config.yaml
num_hidden_layers: 12
hidden_size: 320
n_experts: 32
experts_per_token: 4
d_expert: 128
d_shared_expert: 0
hidden_act: "tanh_gelu"
moe_layers: [1, 2, 3, 4, 5, 6, 7, 8, 9, 10, 11]
router_score: "softmax"
normalize_top_k: true
routed_scale: 2.0
balance_loss: 0.000904
balance_bias: true
router_cosine_scale: 20.0
n_groups: 8
groups_per_token: 2
init_std_router: 0.00734
lr_router: 0.00119
num_attention_heads: 5
num_key_value_heads: 5
head_dim: 64
vocab_size: 3014
norm: "layernorm"
norm_place: "pre"
norm_eps: 1e-05
positions: "rope"
rope_theta: 10000.0
rope_fraction: 0.5
qk_norm: false
attn_scale: 0.125
tie_word_embeddings: false
parallel_block: true
init: "normal"
init_std_qkv: 0.0311
init_std_o: 0.0
init_std_up: 0.0311
init_std_down: 0.0
optimizer: "adam_variant"
learning_rate: 0.00125
beta1: 0.95
beta2: 0.95
weight_decay: 0.27
lr_head: 0.00692
warmup_steps: 334
schedule: "wsd"
decay_fraction: 0.777
decay_shape: "sqrt"
final_lr_fraction: 0.0
batch_tokens: 131072
max_seq_len: 1024
doc_mask: false
z_loss: 1e-05
train_tokens: 556300000
max_steps: 4245
dataset: "wikipedia_en"
Below are experts of layer 6 (counted from 0) of a mixture-of-experts language model. Rows are named router (the router's row for the expert) and show model dimensions 160-191. Each number is 128 + 24 x the weight over its row's rms, rounded and kept within 0 to 255.
After each expert's rows: "gets" lists some tokens that make up at least twice as much of what it gets as of all text. This comes from a sample of Wikipedia text that the model never trained on. Tokens count by the router's weight.

# expert 11
router [114 181  72 128  80 136 124 120 133 115 124  89 122 119 134 147 128 106 123  91 134 115 129 169 125 149 148 111 130 142 101 157]
gets: "s", " |", "th", "es", "g", "ts"

# expert 26
router [160  79 110 120 129 132 145 129 118 125 154 155 140 149 167 106 119 134 119 151 102 117 129 126 133  87 135 135 137 101 150 110]
gets: "-", " s", " t", " d", " c", " p"

# expert 30
router [124 135 171 121 131  84 127 118 162 100 115 116 115 145 119  81 125 133 156 136  84 148 130  75 142 134 171 153 126 150 144 158]
gets: " a", " is", " United", " New", " other", " North"

# expert 5
router [151 121 139 110 180 147  95 149 146 118 138 157 100 149 103 113 129 127 126 168  93 133 163 110 112 118 121 100 147 120  93 113]
gets: "\n", ".\n\n", " was", "\n\n", ")\n", "."

# expert 15
router [130 138 130 176 129 140 144 154 116 153 110 142 138 161 136 104 150 118 178 104 148 148 126 132 103 110 154 107 119 133 167 111]
gets: "-", "|", " ", "ar", "il", "on"

# expert 27
router [128 117 142 133 132 120 121 115 107 142  88 191 145 141 148 159 101 100 115 105 132 135 129 105  97 130 128 150 106  92 162 137]
gets: "-", "|", "==", " Team", " %", "==="

# expert 19
router [138 104 139 145 141 142 100 120 103 136 130 110 162 128 152 135 127 146 127 151 101  94 113 141 152 111 106 102 144 137  94  95]
gets: " and", ":", " to", " as", " by", ")"

# expert 0
router [161 101 120 106  89 140 135 156 129 133 124 153 121 160  95 110 126 129 113 133 126  92 128 138 105 149 135 126 114 168 109 124]
gets: "a", "o", "e", "ia", "ra", "i"

# expert 20
router [ 94  89  82 134 115 119 145  95 141 168  76  91 129 104 130 148 101  64 101 137 152 120 110 138 134 132 133 198 124 127 109 115]
gets: "v", "at", "n", "i", "os", "ial"

# expert 1
router [128 146 123 148 132 103 107 134 143 145 152 119 101 108 181 112  94 118  81 150  81 116 116 129 147 123 104 143 117 132 138 122]
gets: "ic", "p", "ing", "ed", "ant", "ated"

# expert 18
router [112 145 125 110 134 106 103 118 143 110 100 115 173  96 149 157 118 101 116 151 164 108 111 100 128 132  88 149 136 132 170 101]
gets: " ", ".", "%", "1", "2", "0"

# expert 9
router [150 104 113 128 132 133 140 145 136 139 150 157 136 102  96 151 119 159 193 146 122 154 123 105 116 121 106 118 107 105 122 154]
gets: "ed", "ing", " f", "g", "c", "st"

# expert 28
router [150 149 142 124 145 107 120 117 109 134 129 117 179 126 143 146 124 149  93 136 102 148 116 115 149  92 124 133 143 136 142  99]
gets: ",", ".", " is", " was", "\"", " that"

# expert 24
router [120 144 171 107 145 128 128  89 125 132 137 140 174 134  81  88 152 145 159  97 179 152 147 188 166 145 186 130 154 133  54 152]
gets: " in", " on", " at", " to", "==", "==="

# expert 29
router [153 130 126 175  69 146 129 164 112  83 126 104 135 129 103 139 141 122 181  71 158 108 105 123  96 118 136  85 121 134 141 100]
gets: " |", "b", "–", ";", "ing", "%"

# expert 6
router [116 157 129 158 194 149 156 106 140 111 171 144 164 114 167  98 131 171 126  70 130 100 134 106 136 140 115 142 123 138 115 135]
gets: "t", "et", "ot", " un", "ut", " T"

# expert 3
router [111  90 134  91 123 139 155 162  92 118 110 138 118 145 113 145 131 119 112 153 147 107 102 171 128 145 159  86 161 139  98 125]
gets: " |", "an", "i", "h", "a", "on"

# expert 2
router [ 98 120 143 112 114 143 142 107 113  83 183 135 140 146 101 118 167 158 205 156 181 156 135 125 115 129  87 132 135 179 136 123]
gets: "201", "200", "202", "199", "1", "198"

# expert 21
router [120 165 121 100 110 122 140 144 145 145 122 110 149 124 149 155 104 139 105 145 106 125 115 120 143 145 167 103 121 128 118 158]
gets: " B", " P", " H", " R", "k", " V"

# expert 23
router [154 110 121 126 175 153  92 126 117 106 115 144 131 154 132 178 150 107 115 170 113 125 122 149 151 125 141 124 117 160 121 146]
gets: " S", " B", "C", " L", " H", " K"

# expert 17
router [123 117 128  98 123 117 115 124 127 108 125  95 113  93 167 134 148 139 125 113 155 179 145 121  96 125 115 118 140 159 162 140]
gets: " ", " |\n", " |", ".", "0", "1"

# expert 25
router [128 145 105 133  90 124  89  88 151 153 137 145  75 100 129 145 131 147 109 113  95 155 138 144  92 137  87 169 128  96 175 102]
gets: " the", " The", "The", "em", "est", " its"

# expert 22
router [151  86 113 115 152 130 119 101 166 166 145 139 126 140 115 144 184 148 163 136 142  82 123 112 173 110  87 131 139 123 121 127]
gets: " ", " (", " \"", "–", " M", " B"

# expert 10
router [131  95 121 122 107 156 143 145 167  82 129 110  85 154 111 109 128 156 105  96 124 104 153 133  93 142  90 109 130  98 142 154]
gets: " |", "m", " l", " st", " m", "ap"

# expert 13
router [120 144 140 145 195  91  98 116  74  76 135  86 122 134  93 138 144  89 158 146 165 119 133 153  95 134 112  92 160 136 124 140]
gets: " of", " for", " a", " an", " his", " to"

# expert 31
router [127 109 153 119 139 120 105 119 101 171 124 147  98  97 110 128 176 156  87 115 150 159 116  93 155 114 158 115 172 124 135 122]
gets: "al", "im", "if", "up", " that", " which"

# expert 8
router [134 126 125 113 105 132 129 147 162 142 143 153 132 123 154 102  81  96  95 132 128 121 145 111 121 141 117 124 135 109 141 171]
gets: " r", "l", " c", " b", "c", "n"